Weights of a small mixture-of-experts language model, trained from scratch on English Wikipedia: width 224, 2 picks a token.
Below are experts of layer 6 (counted from 0) of a mixture-of-experts language model. Rows are named router (the router's row for the expert), up (a neuron's input weights, with its number), down (a neuron's output weights, with its number) and show model dimensions 0-223. Each number is 500 + 40 x the weight over its row's rms, rounded and kept within 0 to 999. Numbers have three digits each.
After each expert's rows: a language model's description of what the expert responds to. This comes from a sample of Wikipedia text that the model never trained on.

# expert 11
router:511520473531502536536390477521526507499494475504458424532470498542482496475523558572504471506573467490548551503600500601496524555524500529454540464516510459555494556552500499523529459497527486443539511492467520484476454482500434547461529560403544515425475508511530618499541470457419406561585593521518489555433595521462514536455528390514524554466471532529422525515562479466553507472491463541424455502439487522537448505495471498505507505526515525522586505573464532512517521516560561481510468529488536482537502486481491501535496491485561509529480478536465463495597434533482504508526472487468484472461513525522507503457546528492480541555499506565490506520533464477475553517477
up5:498537513403508465499483478531473502476469551547449515484506561410449517528493467499395491418531571525464453598537524521381519464419523476442531460497553508439454554480520501525504449457462511545471487512483483518546518479419514434547507461505547529519564495524473480562539476490485507513517480530600501454504544563483375459527538478438509476499505515525546452550567495469522499574578511503544443500578470531541423458485469564537504515515484498493470491475515560532548456466469581521488563519426554476551526473517506556479473464525463500410484513502527458495508501441482469477447482505551512499541554545510515507466465510534483507556489503510437480514496449521502537477485
down5:442512552551541564498535482570440534463471415462447442485561505495483547468523418492505541474544498491501490532539488562472468502495501494481624504519541529444503483520436438464436476469509462482515430483560487558472501518538511619468407572580500487488493579539473511625446499523505462441507476522555539508587487483483479481515473472458524483503496520438551505496497472522506555520481516527541545515429522537540437506557447464460551566534506562527524575547524516539486426493524498529533516506489507459459486571491432523463532495479514443513473518512479470510477518492499532532505554418481573472511481457492463493537526458482502469505533479502433459404461485534460473491544
Opening parentheses before ages or notes, e.g. (aged 76), and word-initial prefix pieces like un, con, inter, dis, sub.

# expert 30
router:470436597527498412518470448543498432435553473479412509509501426544551502440447472516509527465489463544520459502563475555409486532481505477524549480519451459493476515541427525519552463446494496514504482538559505512563492509468467516509504516475449487618477484522461476463545529556552533521484483510550486565537486520524496521529537557496469497521547462532452463549527525447557510517473498490525449463562577498520450504498452527500488535517442521473423515470494485473498521533542505536522546450471525498546482528400497511404507456501563457463534492465568507523484466488443399523452451483417547444549489568528572520492571515512545491522536546457479526413442506460481466472476
up5:504426517492567465551543614503521492484581439493483526442475506468417479486459482494513510487467493520539571445449458406423509532515493528526486472504515495474531486570523545520530456552492491516517480577462453471522396535517559462470488524458470490523508485535528499490571472495522464509512455490470550485509548400495492530511486484560471469503517493479592515564506497454449422492508479554420524520532535453463484494501560510452483576475500481481478513537509471492418493480479594530615503448527551523467540576513419500488487486505514425517495487469479463591495536531465501515485492565524480558509534545574517515511397444541506483488485424472488473501449540554544500478515
down5:483536464518464506443532475509419529476521520468507430479456482531481418445539431465506555515485572507519481471430412524446500504488519544500500546588445488490434418484449530477443547509543470516532516496510509518528536490506479523587538511559470396483436537502487531479494530490564529527534455485497485545508503546480547488469548515581500533505513431549505502522468492475510465505536550529475497491517568409572488419479610533511506432510464505485527474550505564512444523504465447535527570494499451508495583501549483512483431545520484451500465453540521509531509471487583517586447457515481478538524493473440562433515474532458442472512545506436484563568488552495488549488570
Values after colons or pipes in infobox lists: gene database IDs, taxonomy ranks (Polyphaga, -idae), MPC/JPL asteroid links, and release fields.

# expert 7
router:457544580526448541465600471546448466469519540509521531438533450572488512441515469454507567496472451530546484493554492479533505540452503562500538533502504537453528451530563513450462499490461493507495499486468426542476451528546420469498494413452505478477482591497464452507524559434455382445451413501528488465552489505472532533488485478512582455505490499549536502537493508509432559468468470541511453550541450538494492502470546551546523439456513521512574493529510456509491576436487422582473522516519546486554577507512467498504499573476513504539477434467549483462451520467505522458550547478491547474465525476510489556482502564490467506515502454585576479452489536490544442493480
up4:450450472478588423449523577446478473432503496456447537465463551566419491493518497556473588513547556489521500485492454445452549483541458538547453493444544523554549474525553587464531459516524508460436492501450445541522431496470609505531574479481433514461488460533563576499568466529508508545515470564518564455529477503586518524515483491479519498529431475461540564541568523436508485438468545473509458512532469530502518550515490541516520549505448505494477470548466533498554520479549542511461518543542513511442505546535435464568502521552486480433524486492529500559480544476393452533517481458518522468509508476515467461416490533545506519481559513460499528517518519475509496530546
down4:615446514464458533549502544502503412582459516438464581521490468498489490531484542493527469499504385506576522534519470494504477410564480573474503536454519542560494472554490514432503503465532467476448534490471501515453479506509482529500428541480548522536516528467473519494507544509525475527523526486566509488474591482509430490526495435519532525514505483470516539599488475527522487490503484426536410517539539529509526453459429537434448520607504489507430512589549450466540537469458492523541503511576533523442499490490536411499512527525496507545469482463577463460523498482494543513527511416507538540483484490486464537512505460503484524545543467514528495370472555484554448467511
First digit of dates, years and table numbers, mostly 1 or 2 as in 1950, 12 September, plus == heading markers.

# expert 24
router:553514553463561527542490558466515565543465548516538465529532524465434490519553499466488498446531477524542440496449528499527499550517508502560519531530572528492435540481501505516477516549502463478488463529417531522522504538548479502473494497546475526482603510549492438494568408512507547471431432542438565540506487466458481551491560449532463515529481469463554520482477509489523548497482523542471556540581474447428477504651515550480537490556461479466487524445480492542560479540547522480436492503490523463533525527560494561472415548505515450547477522475522411541485485473451539463498468457501475492480484453516461465432456481517526551520513501482507516600433424478512431578494
up4:511476476536543529474461527546580489478446489470520496441541501545549465485551507499480537545556541561586482523443471507518545558525540566507486476401461481492504463444531484509441432515455473571458550444482461476455501495465531566523484511461497483507545534559534550550468468434530486519439497539499510415509427468568543493482467483521501502554510517433446565426542454453495496510452459582471501536415499467585560501460478466489496493450428513474529451480550497579488451478517485457565468480562547465518559480555471534508469526435436539484412444468476538472458503500521528498468472474552478493444469529552519521510468493558540469586529498535507457475480522461447549506529
down4:471544467490471476496582489430500478476446504449426441436485532558498467605501500492500507455415504476515493525465498504503547486458527508498545513474531502507477485546508460518449529504556411539568543513593535505520540517498495558490465509512538485556526495444505510413462518524498453486444509525457539482527501473514461500491526520472492528532464463468559544485475524481506508469475555538478468438542482392576520455542466560478487526411469527482470522540449481513530423499530488565456504511464462505470433497416423477443500513471574475509505495469499492509503482487569488346526575547521411529464500497454513508500544497496592511483494482490568509502458437465478538546603
Sentence subjects, mostly he, she, it, they, plus surname endings or nouns like team and character in biographies and plots.

# expert 31
router:517485483540538520573536480503514515497519474470527486459512516538472518477519553461469497549488517498544525474454579547460507507531518471444471558519465439542508576477475540505536513482489497520498510521497505491457504500529500479626450466470466447470495652429477470460497508550505546441470445546506548553548509479459526444573419716526492464457500487482519493469481488492539502505492468523449482528501515513497560517422471527549505574538559520508505493486509536444514504533551581513468509494535423505540499503483474497535521490522522491531530512539441508520486523500528562536526592541537491519485498517486553550540523580483502485535476528461456533608436540508494558548527
up1:561478479496452511490469500541529428456501454554511508556580535585525450510447516518534489476489534514485561516468521476525429486484492431530611493502510532500495520534498484493477510466502489513506477494512576576513414520470445510505555476625554542463493428464507457447586479493524509510467473505529477401468539499541501482469493538465510461458522520524563502509515372568586543511465556483517456525449463525522460535513524495407483517513503545546503476493542592515520522451542505567473483491542536464452477394456499514464390495484506535525505549509536490464490519528487469533468516544560438485521470450497506466555472471435482486514457449535533496502427492494565489512556
down1:516499540517540572430570492509462543488527435511550588560505502445450470509560524553506502484464487504489497523472481460498459470482529475407484498532582503497504548451498540544441515472458447501525534506545429494553483463516483553497557498497556584533517445388520494507464468492456502622483548443436454535447491507533482496537445549450488487544521515507492525489480568589529466484477503488508524520529520482501568453556477471507450505456571495478459520459457499446493475470503521499487485546571586516441528539618454447510476481478518510547478537457431468518510471553531511488452467499489432472486448415446538562473545579500411514553516512507477484519513495469530542479520
Determiners and quantity words after prepositions, such as the, first, other, all, several, plus dashes before "Species:".

# expert 14
router:496491503483514505498501573484546473591501477543448523531524560529513503504479510503532508495481461502484490483459535458536512526534513471482472458507512488497539514498553511466458467480516510534545554509478526582452519508510531546571502566542560599459477663521564494497502463501506510465470438500420588430573499515409497468520532551521513528490481464416554504492483487507452485450486473494521530490504512446505502483460586515537533541513513561496505493510558528511498483463482508470572585476548517482423472410526510479568488491512530534540497570563548474473481523558540552458532482587521532446515473416553572492454488545490514522541456536544491552477572432487490612498498
up5:492541615572502508424444451498505464508437571474467541427525499451490496528515475485552533523521546545496565504464498499500539484548457494463501533407495491461523437466475532563481477508494478514524532505509520494510464484472446473526484493551489402468424497480475527457471519524441487457450500469490541489448478474459510434438469554492425519464475482507505483519527451500504517469462518466481481514425501519464555464499526554525539395542515503504425513515441499547539442579516492500454491493384420553507494489485482546535473528542473581516488500531563454464513515388478479575582534533444524490468516520561525462526514466486528473469539454579439404510565497519472514513544
down5:429461482522513485454472445498507431518507486452496484489541544488444506468525546473442511484458571518507520492473510486484510521520494611443495514486480517580447554514467563490481497475488472489547486541483475498472540510440522425520488564480552467453459591479489574452494489516510447471508450507533582500501471503566500470480471526553484535457518468511544483502446499493505532530478472434566519581507530402448588462516485538559544466519455468489487486521548493487522487488491525574484547519490411495434437511468474515461459541547506524480449499443551516483504538419420472526548484545506445554508489553531580390466586448515515489506529444554518444600541492515462540455554
Clause-linking and, commas, and auxiliaries has, had, was, who following a subject in biographical sentences, e.g. Lambrecht has, Charles had.

# expert 19
router:429453573506488508560523524456413534511522488448468467510485461477490434469531462535464532495476480535560525524577502493440492522464539510444417596639462543490526429509542475496510445501480483521482493479553448433446570494476491485567562534594465501525523528421526459485498522540482452527476543450464455450440469538434534506489506538486461487583486521606488485515485534500541486539507503567476510451446456526489511516525487495518522490438514532563452477529419537491531529496540479504481449542447518562482489521498484548497453441476491545419466545474495531454532434524589514507539517518527513566478514480497567481525417465544522473489466500486445510502532562546478523491449
up1:527550527444453544517551530496472541541412532468530563453487470504388541506433532568481458442584496495535497461466513515486437445441422436493492545510546510529551507567479469509471510495538566460500507512510552515410519489483485427451477476455459467486481492570564516499481564501501546527456487558497547480507430496522455478522530493501513566548487491486526462435384513542461412464469538476498505508561544449488450513527472437501529450474482428450480544522527564486452404531526566516524519518511417509497474552538484532521522507501563478537555513480553466549531554478487509534548520521559480524532504504500455508411537563461480511546508525543523446530486468516504517521427
down1:433473470464487524554475439522433420529503479521484576440467526531477515557496525543453522459563546501561468560545531462546515563499561547465449512515535458494540461571505620477506492518559549511539555427492475469470592480513504492551572473493463482471464564525533523474576495514545485497524487500470485502488483518395398519509483400478517482565539497508520516465520445474495507408451569513501484518455534498549481558506536540546569417487496461477569497479460521489445466528554509487520518466486470480480492500476541532530432494513467561525490534462506560499447504514484459459542512481561510527466454539504457523577436529454495495463459461536500431414488513466500477538530
Line breaks ending list items or sentences, plus month names after "on" or "in", such as June, September.

# expert 12
router:464456409444474481458414552509480464467525506554575487488488557484540555514496501545536512469486578482508519527497495479547437471430499549537430494480484525453481468511470456481527570528538492409498544460467456502604394477487519487434454511523556532449461432567491470488480531573528512488525468568567529463506541518522518505454542468429462474557451496505507463526544433526546443529487484452465559439498503474525475543585528469508440454464462526547466498502502451499423565515521512487505546463494495542556495545503452490486511497523496570458511484444513529432502462537480503399409531499433493533485476415504435483546445479526464462484449511471507562484505526498474525496533
up4:503538505466502473513436527508449520436476511471439488524498536593512429460521491520549436500534575457622570467493525502517453479530474429385573481466544458545464451479516477494576501519506530532555430481490498520554491475535575530404462536475482572492463501488481546553471547490548503445517490429565537524458473484478488423459514522544504458524470458499553492491500451521577513481458544507547511492475555444459472489432525545487531560451463486564474528550496445481383415431468483479486522492445443509505488540458485545502544538504446505465519505431526448496428512523477517502521526513486470483480502482461490526527461498506512531522496541524536425496556550473463547559497
down4:516559517437510443472447497526536498450531508497513489467501475518450491507446476560538479574445529447471517474522472542531528511606529456468469448504544512459490467467528542442519537500515483473516525488528477520455572469525477497535592472480481468522483452503534463562453463461483467531527557493485487521455546517454487458518484418488488453513443523444487492565408467536500453495505515463464501476572531479541474549396493523477492496410461460558487514559486530499514571421511491503542505438557396496586471434500501531421498513584542568427459451520474458436505566507532469608549518409490472496540484523554468504502471481501423488506543523511498480520551539471526504509544
The opening K and consonant-cluster pieces inside Slavic and other foreign surnames and place names (Kovačić, Kruševac, -sk-, -ik).

# expert 5
router:490520490514384471445515467467458469456531408451485515471491491452551503495534505491456532466464482466501514502482489462561501522418553540467551475478455511432479511449461450496500493471508445502504492483559531538447497531405454487429539548542493506461436485526447494536490489437494550513492530536479477515551536528486520539477500533524574514467592451506547415488498601505532542407504523585522517549452549469471527513546496461534507488481546491445498512486467502437507496474497529515520492471476477534445541485468492506468401487445500524467555573504563569512521429564504494488583452522407515455452498554491486518463520557520501473437501517483484507395540604460492449523537
up2:504487536461476492582517476539513490441527499541449467530485409563479510473455440495507505598449482489555520531463467445456518517541487527517553481604464526498578521421551476499547487510517474526444544495473470458558478515510538489525454463474414480517524486498517578497535521537492522488471441457515449521517456526507510450602495525463525503512527452463549550512512488492510414512503486481575519554489498524517571490576468464427479549524482427501487512500522507477504566536426533512560522519433457555492482445428464469466478499485498569478484551609462531527395466532529479535505509508515513574499482512510556499430550551460513560497482570502486544484497551538523568502595
down2:403494448518431505516469481472470456518526472492515586473478538535514443459533438475518571437491542517483396489513522507484424525522474631486502488480514539521495523452486564482519430490577421505444500540521510485484574501465510436418441539490508458472459476486488454531509429450491482598579459482526523584498468492433474483475484487587498501481505459417518478497478444511457489398575497473502525527492513498575518529489494503491489502478458540487447514468450567484514552515491534542475513459440459568426563515508544429525458461495570505565500510520522503499545531519477519473602469532519499524511484479481490462451502457514479544520530489512560480500526457499465508450436
Digits inside years and measurements, and pieces of non-Latin script words in parentheses, e.g. 1972, Persian or Japanese names, born.

# expert 28
router:487542491570570500547493470496514463417441470513464457499551429455500529522455501535510430541581492533427486540505494480531455516464570520501546464480531567482511508567533459526435530531520513504447476519496510486564502510517505502454504471490528491511450501539519440459455488435528557536623504571534501525506501497569462520489523582502482500476497554491562455533488537488539530541479502516443468393500524481529450470480502466460466508551551597539479504535484509571459474483457545469543532552512447482518477454414456446417445541464486440531499422496501568457520446479489476528450553486512546475460509446539525474494545479416540514458603446482542531492493491458523491489571
up3:551521512505525490461595526477482435583525534601535474511530508521453491560478457465516529489511481432484556559608540495483474480505602474493508520453528534512469480497485498490460517427478425435578512437567440477449513511359421419471503498507509517479487514460508454496474526543403477554517534526420539467483501503484508582536494465515419515480475527442513598526478447547436405475476530520487515525495586488512533521471476511504542486493514492511455494470482487477443486488574483484489478519539508474530491489455550549486481527492426484548492564535555502460540490519525463477503538521494478501506538526470516534541423533505453504528485460509532456484458505483454500395502
down3:484502487555505551534419517577416606462558460545508516474547488448500488459487480530492542498465554506471558489581469517419454441510520555470516455519475542436550485431477557493529480492584472501474535505541518459517540487486504529564518435530487522494464479522488492548521523508509503514546441524537474471465489488541521495529419506503475513512471522527528437545518481460546509488553503485490469369515462481566422520505448421498492477511502498446487461409515492475473517534511510485489555503434499529454453547528402457481472457488441479493501364468454467521468492476471546466525467561565457540519494480521483525433421469492510470499481493436488474549535486442415500460576
Non-initial digits in tables and codes, such as 910 m or 1975, plus infobox labels like Position, Genus, Coordinates.

# expert 6
router:590480449483605520504415461529531520442496447537515420549440480517542450541543465489502523546480451460545525514522499509524507484496497435465482517461525438453520467516451490482555518471497512433468499532560491489521462443559498554485473486481431505483530540515429558527601489434445465524505457534536453482469492445535578486482505417528564561550457501577508509513555484512535388499396461430493544451468474395496495490544546459590510463559502512517490557527526526498569481505505464525435482568565561515543522491514425465496525482522514522478527485449505492527510526490495467485470483500472483534485480525495524492474409456464507477441473551444459520490484498488490560520530
up5:518478399463626550510559442480487492511545456462464535489491456461494545473480489514504523504439533451518476502443512540518426512632545488527472527501493504501487458462539583479474514529495469514506488553553530510499553535472483431561483503460489500440481481486427604540489497497510473540459492467480480513521504476563561504506386512477553391485480486519522517454423525513468530521465478571485564477468482500528534496479447434456466516500481494496574453491468483458538502525462485468498497480538490458493433451462519536504447501464476492517477565526433524500461495493565529480485628553536515469434430579498488486483427499497471508551509506571481483465468454456554580497515
down5:486535554459565492483466434428439467388479553467564446458531495554467500511456444549553492461540525513496462569501454560537514494559439470501517525492574493530483510473499444487440474570482490497458531509521456473548484421554466514551553523415471453439541488440515471486502498466420519559518512538490540457492450572511429495460501480486475461516479489520475429527450568468474572532506548517431464450489453519501579517470482461542408483499531464547501498473411537512519548466514486469463517437499473453487577466471467429481500446520520522477542494538504471502499478503553460515497543448518536476523472510470423523511484509432463447465486556565526536528498405562534509505472
The decimal point in decimal coordinate pairs (45.300°N), plus single initial letters or short consonant pieces starting foreign names and words (L, G, c).

# expert 25
router:523451515478542538455476508507486530512470497545613494512459468457496522407421520523457504560486533556575497463500393520555514498477489501444476554488531503447496466501479429515473572459494585495440554487457500509519533497501533477496427499499520437538525522456430474468455471530522528547476505511466546530532365436453537486498477513436472523448450562480473545487511528477529497490484520468428549463542442495537493504497551510514494542486446528425535487490531431503482495593484552554563485509522514509513483499456450491552548465471458439486531496506488491552504576477501579496492493526555497465512520611533493514476527452480464423481521534473448391519501456431449542536508
up4:464590487464511443507480491521514505624457483407515531520496523456472533573488502528454452575517490574569516472500507463511499549489526541519436495453471437519499456475463510474521475485521517517445528499537543487476462403437526414502469507533522520546562513541499498493559529448602529533456453547522473499434497541594493523519543479576443459516504466494553508553469511512489520407518519475494473496519519499507546596492464435516433446528548552472438526537543492492564538433540463521491537478487517513505551488499458491509510558432501473474559444454517509526559514518523506476486445446534490576509487439535448502478471434521482524508468529464518535428446524395524510487550
down4:526497537535495515549535469562489482494514517536537553547406501557461528533474528555546507439497435506514516496505477471519388456538494500509476501449494413523442512501503468451411394533566517484539470520518521557563529406479548519484493461551463465465555445495563480470510500457526528510538469422420539470449607545506583524498430425522568445466490516506488547501473568494508514453474473501471481490525498554522555547575498478536502398562570495454466523568492471532509525518478487481470469492443522549500465491477499549529520442486540543542520440421514508581574568425515494534506485512494487473558479477528468531530497440480467509484513522487515501510490476474492523481447
Articles a, an, the and word pieces inside foreign-language titles or names, such as Synd-ic-at, Fot-og-rafie.

# expert 9
router:551581570495514469456546452498437467460468491530542499487563461501502517512486477487495421564463467524442478491499500521452510505460482555438512555550481506466569475483484495459525537475529469531507496437479530498506576493555448508420499486507515495524504550561562462519437481487521453529507494465528459579561573472542447509551574497502470456536508490460553450522444536502511514477484430512551532529561502503507562533395506540537478498445515513492502482539447489527524542481451590568498446562453450514622499531517502540478479579414476445442489479444530523478479537466515528494522582442506499485521488536491508504533457558506449494496539547475514544449498583619539490508546
up4:534535502510499341478467515510514502533484411494521463446493546434434393451450460470533563496522563439524508460524563496442494523456512430518496536540512446471485515475485495533601503476554497498489605508443460498545480521504467497535449409535528549539524539548484528546480509485531479503426506453465560479561516476522544485519546619460503553512506458486470488552455489479440504484553500461499551552480548511486462491498477503493479490512568524455551528551473494509509464540514532497505481499521510456473492523427468492549476504508454465459456463511491550561433460490415422519529512542530502512485479510518427456450552498471502554476461564572540484525516486495451566570504
down4:493466560509510463506456505507452490514570526516436667495527465457564489508470489525553447471547493543418484587542460475566486590508530437532465509499434532471494527462501535492480462475507493479493443551504470475484477514457464528434468441509513472481461445545436434515513480500481542437462457531523503495543531491525507507511471507537566535516528465522514552473539565481488492499508494493517551527499494475505496494501421523518496539460488532529502503495447466500582497469526637536514579429455420527496515540484557525486486488511558467531454555552498495495508533540511469526544513614548538531513564467366548558516542497526440539496481483497487502543490552468570511478543
Digits inside years, model numbers and measurements, especially in aircraft, warship and weapon specifications (12-pounder, Mirage 2000, 2013).

# expert 15
router:500508501517526510461505518583516480436526548477406472424559502558488455506524507505443527514493485544477445473532496538457508522522528529478423477520522519474504412437488483452532429557559457511467495491567434569535563460529472465483470494590504442468504531523500496522490512425517454427577518530561404551451463529512504478482466529533543522437564478519511588474511460521565499546451507462546440564496436491453559460495507570454464469508578563552473492557451556508509545488471536541497474486490573459572491489541495502472489463487514475495462449510491489555526564506484445513533549490571470508466516463372500526524531444525459543485511544520481522518499522553522513542514
up3:564525595490504455484479432504500458523608471561451555546544469521530555502515516502538574547455490417538545497517441478493500521542513497531534461531493399458532527530494579497490514496516505587527582567524503457481533544543503491474442464472521533542480474521563489513479470551482557481496447451497489508478498495432456521498529498533508489483508497460498477440497554512521494476513522558548528569404599420475538534513523496524480437476448474538548520486503526481513528497506607522556438512493495520502462459466449490411510530474424482503472484469505474433526555549472559505595518493479619484525528563468521439537486503514537490435489579506513485485496467533505528567490
down3:567510476506526488506568495473586501509500493528546503558475542503532495408545512480499464458479477409518528499437480465524501487496453435461548548555540448532524527444512536462556487505503498503436571455529455483514501482504485510541504500586437549482446467529515502563502450470402483529508505509466511466535553565442457457479562497492467491478489539483556438555441537491530523470525494469456554568432537534499509519486499505565471613542445451490504483471621525481494500544455531437485467512554588524409513455496486495516496540528476565518527582503498481496538581490457566464548514553545459495530528556468411554492528512542542503488508459475488517486500449505582507527457
Line and paragraph breaks ending table rows or sections, table separator lines, and row-number or final-column digits in sports tables.

# expert 29
router:492493520524538413469499423432433518513497534387494562544446482555546520485510438543453486490480469490520452514450494565528530535572515482570526528488512522441421564459473451466456536566516494460499484559459496461560489527492500437559506477538461411507486463527527549505450557503466525542455544452495522495455452472526429546553461422476465488464512493471496560538450530427547491453518559462484485536465443497492433427544482594432568470557498490513440491481504525537510562491536425472495482510508444447539453478494545515525547522561470523528426473492520435552550491528493511544456454464508499612494536526465505508466540495460481505494495518472475458506485552480508512498550
up4:490420506475542468456525477494535448508530466434470499509580519427558479521546495451560456534479501515485502549414490439539510386472515577463468491445443463471481515511505436481474454520517439457519422511463459496497461500497451514447475507483565481510476511510518392511530389539434483536536503472525519461553537549519472479488480488537489540449486416597487504528509514572481540510545423496536472520523525510469517450499545518437467468509470549431553479456428536560460532509445542486466468601482479476459478514505476455457513519562494499490518455490437489463472491501422490460497536508534416502497441476459428468488481530507507492474409497492445489552568522507544514440500
down4:428434546503530541491496580555474503489475568507494613509532514474498539565446491504514474540538479493607525470483509472481511456476506567513537520526444550470473434465526512483481462542454477515477458462571446506536529466582479590460451503509493531453470457445536444558487481573518520467555513505552513564551520434546468473553446494467443441469512538520466492557510517493459502502510533523507482483491480457562492476566544451500490486616475519486527551493452506518418526523501494558488489504429531560479509572521479556520456506481507473494499507475539488481520523494514493457503497520491503519518416492579468534548426535475489558516452519475451521504490602392532520416578
LaTeX commands inside formulas, e.g. \quad, \times, lambda, plus line-initial capital letters in infobox fields and track listings.

# expert 26
router:489492499493505462568539515558538518529522466496555512571483497459463496494460473483496495534474530455522474485447498484458449487541530516497549551534482510515517501476457581523511471412510502556515485507492508476447541513508537509490464517444518536471520634490504530541496446516480525519537470476437548526573543506549511444481430716549573494513508519446490483487508528526428510505483488447635561539513481454478483477440502496534511580440518487454522503555496486537451421496510505517507536543504456445461509523502573506550542520503476497528540495461518462511479514544534430518541493532570534486516530469490429506486467544478501599552522492557485432508538460504479580482485
up4:479554520545491504464518515493490535577436536458438518545497462524550486464440592510428449560402471483518542450496519474501446510458501508474526481465542549503514479459474487456463515499509500524528605516490487485523625514488442483437543552510528524495539483487524492536529503505510559504505494536499494525517554454517468481578562457443487489460529523494435437477415546448508530489513469441450511470532535539482573517459535582498438569475529569547509444548443437480602496526551473533538520508432500490480517555536490431555454496464506427492530524487509564497490544524504511508507402485439492425486481530501600503528523547527506520489553509542520457517500421557521465483500
down4:494555467475467477495500550546508533532450491501471442501468446480464540474566558504464566517561529470501501463483477485430582459436476462534491456494495481520455423535525524595510558503513514455475520458539381434508478473490536500537480484500510512506467471393462520514488466568517533466425564440433531441506529442532472484573524555558458572476516476539496526447482440525516489505462506519443509510464523529512579489456505456508513438526489465490460456447511531468420497429484384567491506484484537509430508494495459471479502522518433474472551518580451516571574385491454484501499521520504435521504500486459562489518462449480493489481479448485528444484521509565460498523511
Quantifiers, possessives and list conjunctions before nouns, e.g. many, several, various, his, three sons, financial and emotional.

# expert 21
router:555509474464515542530518543481559495482446531477426518528469501405481506518517516515478418498493553480438483493502497475541550517462377510424514430458575505438541494492463457502532472503494488493471528482491542509436495504464522507431490502494531414594539455522455500492500469540483552433450532472583491511508569494503443508455445491497495497512572492508455532457491510439495481522532465528531559431574477446502547507531441439492488516496407515383483509512526516480517490507469566523524546517520504478460512538535547539565530474541490481521507507443450564407471560484453509541530552521533507501587465574402578477499455491446476508440505506540451504540429528485495517497473
up17:445548478434545565419468448506416517526492473469478467498432537484476479450507486472539512490490481410483515522484427485562482462500541511470423499501495428526495444472448474446545505507519418503523465523507566556488470533551468539534489490577503478521527511493470555500566470429503514449463490468516443486520472502541507425513509523536441482537512526376446504483556503575476534409526489424474547504479532503510439468496449477491459482509524513555573486497557527461543465525555504493537489583526460538526501560507488501477546451521507499545471512496503522577496441522580517554466526478470503402484477520528406444468507519465511544526517497510477509380479419491543493546443
down17:429476493450577526458456504514523520469521542455514768438552546473469453468542495492530481414517493477505404559508449481528539452529561499492495512470459460531468530447472510460507464535519550505518507488535493526469489461528505538541440529519506510517504443551463532516466466485544519508508495455523450512517474539541493516506566547488535466544523437425478482477515519539541549489536514487505520489474534435524539481466465506473509429460476441510447534522498495472519510449501518503528496570472505518474554556512554510589495462481479455499485488472441555441490527464510561515498485458529496482425496526562458481509518579455487589509539508489494526547530433485506514449454
Word-final pieces of Latin genus and species names (-idae, -ius, -ella, -is) and biology or anatomy terms in species articles.

# expert 1
router:494499546428500557523491529544487548443487520517500457490524482431518543571435465459525543473522483526455554494523577535457519497484499497560546469457516514484501482512482540502524498475482482441550449541507459510509503535464543463533552496522473600486503430454553397515472508593458518491439558549482424470467493497476512550478523448466444480501514520513511490484557502587526547500552494482410506526447477498490462560595595523496501430485517497571524504537433555463533518482537486538527495460485468493544479473495495487469538524416447510494480479449513486462495545467528507496406511440496460452498526584592508538389435508535526535488500412463500524536557426543505525503452
up4:498467529504549506543539506482458502482561535443514529488462515502491453480586526469436444479473470537472469463539501477489468511518518472569481525474543473530537488518465589533458583550418526449500458489447565467484585526550432545536443529514465477540477527433551505543532498511479570520461505489457539486512521505451544488505484515483550566490444477487531515507532529500468536440452506538533441585508604423487451510488536513473506528439507554503531597546503511538526559511529497519416501493492495579484526545574433516588509532507518423481487486462448468496488600499497468479528530491589616469535549491431514462503502530454554489434512485473529581471503502474485483514482
down4:387530472528490529462472547489473485495503488478515600536479518503602472502493484470459576439527522535551509560530594503462482588533495492498517505428522495511540429529483481490553508405541502493489566498470446541457519571440485525511571553515530457471522502603487523484513486540513535532503505501446526457486477483479457443523483449503468507523431556491550496512444523512494513433475552459431555482521503502463509515501549490489454439501464524447505523450465560539532451529501563543486539501553489496508445546473525492500402555511495494478502500496563506453530542575499522468545426575472544558498524466511423492494541489417543463488490464519563520447528511473453438457401
First pieces of personal names and titles in lists, casts and sports tables, such as John, St, Dr, D, Sir.

# expert 0
router:468538560518442542492527499386543499539486496494441486535513486555542551463499481496502506466478543495489520491464572454581517484463545439556511432506566587460517464568529535458499423507491453526530503572403542522516508491546503503505598526589474560460495596589532584561497510474574462464452508527470533445498490537450500545507536498576555475550476488496481550490451487493475579492512548487428522420499477457449438518407463522494425487471527519530515476443518516494502478453477477540469562490492540507451503518507527527538460463515527496544544558560526502519475454449553518535486439495426492466473508508495519452521547469484512524475499541538565495489525505457553514500544
up6:482494487508499500551564539473519476491525511483496483525431494484539530478529495518441517527440452433429530515541501467530449517520484493563496488518510491468523459542551442453486498437431511545505484535507511494479437536480441520498525497445452438426533465577485511520570569481516477497517413460462456521525506425544542535508504495532433480483430516456459510537595453549524470432497443410557506544538546512545434462529513507505485509512432491496527562482481525378549474579516432461429514560539547520495513503531491565509476486548503461426521505407498510486518550559483433518540467567555476437523482495535527580475500427492556480470503542428516502528485469542525514555546
down6:453544447503462524533568549488456552497515501510415535561500458492514570449621505491480454494529486490475484491537520517602501542491490566494499502498390537451524557522560491494490487521516519563553494598537500467451509458542471473507507551495529502481505442471561491535561472454468487502459444499492447512471493542509436540462598460461511475526485526503577495445529533454584473518522447481489457433535473511582540497552522533545593450479438487519512486455498497435524552514469523478514452533552494475525443462527512534560480508436425518458554497449471511492465512554465457417495435526509511512492416472459539462526450480552500519493487464567464508528540455514560559514517
Forms of be after a subject (was, is, were, been), plus the adverbs that follow them, and goal-difference cells (− +) in football tables.

# expert 22
router:517494425480495456508479527512484558469531524464510472443518447470446568498518541483478512503526531501522530444423428468495515497542516457454410522468396517502559433528528475528501552552531500513543480512499527429548502540475479529429492471422546502512512550462555564570520578497517515489524524471497574546484515478466473436522552480509468502511540526544534493534516419500570539524530514585418529495471484527535439585599463538484473567486500497545416506499494507426501491554518513459470534561505504505520531531479433506558520489458515556543418450480521546488506477452516509565531522523470495487507564496486521567475607509544485475504514512467434456620512493560461500503486
up2:433521508517485438549529462459431447479505549488521516453483486539510516481506430559494450461491528476528488455496500530509499544476489557466506458500492444554503446486515565496589510497495464450432457492511491521551521505446391548485461457475514460556502532471490527505539459525568522476436548492477420509479480518529491450507494555486516508528570516511513479524476480545495399529555541495513486598557528529562462494426497483627524457533475464456554499560436462492489458512518488506415493489471474492539391485580438534493482442545436546540561535454507541532443465450443458518574513491468423536551509449522558491488428512474443534521536444493478519530469519524474497480474
down2:510495570516526432574512486485553531518502511471544556450474560461524574430459505545504572425478419510493531449513494534428441488517557528460523496477531525477455479482582510514598456452538488472465523549531482531495556492480537513499456468482472465493509516521529477515473449520524520568487459489423485592523522531542543427462498560534488505464581487468555404479522500519537478455498459465507526499493494411479508463570444503506451527503516551485576545567458557495510421536477524537527484524490484520513487469533533489515462517541501452526549459552496510473537482555525442493497550485500513463550532446441525448455549527441485613444493478459487581509491550462547559410495
Nouns and word stems in formal prose like due, order, Act, response, and mid-word pieces such as -end-, -act-, -ount-.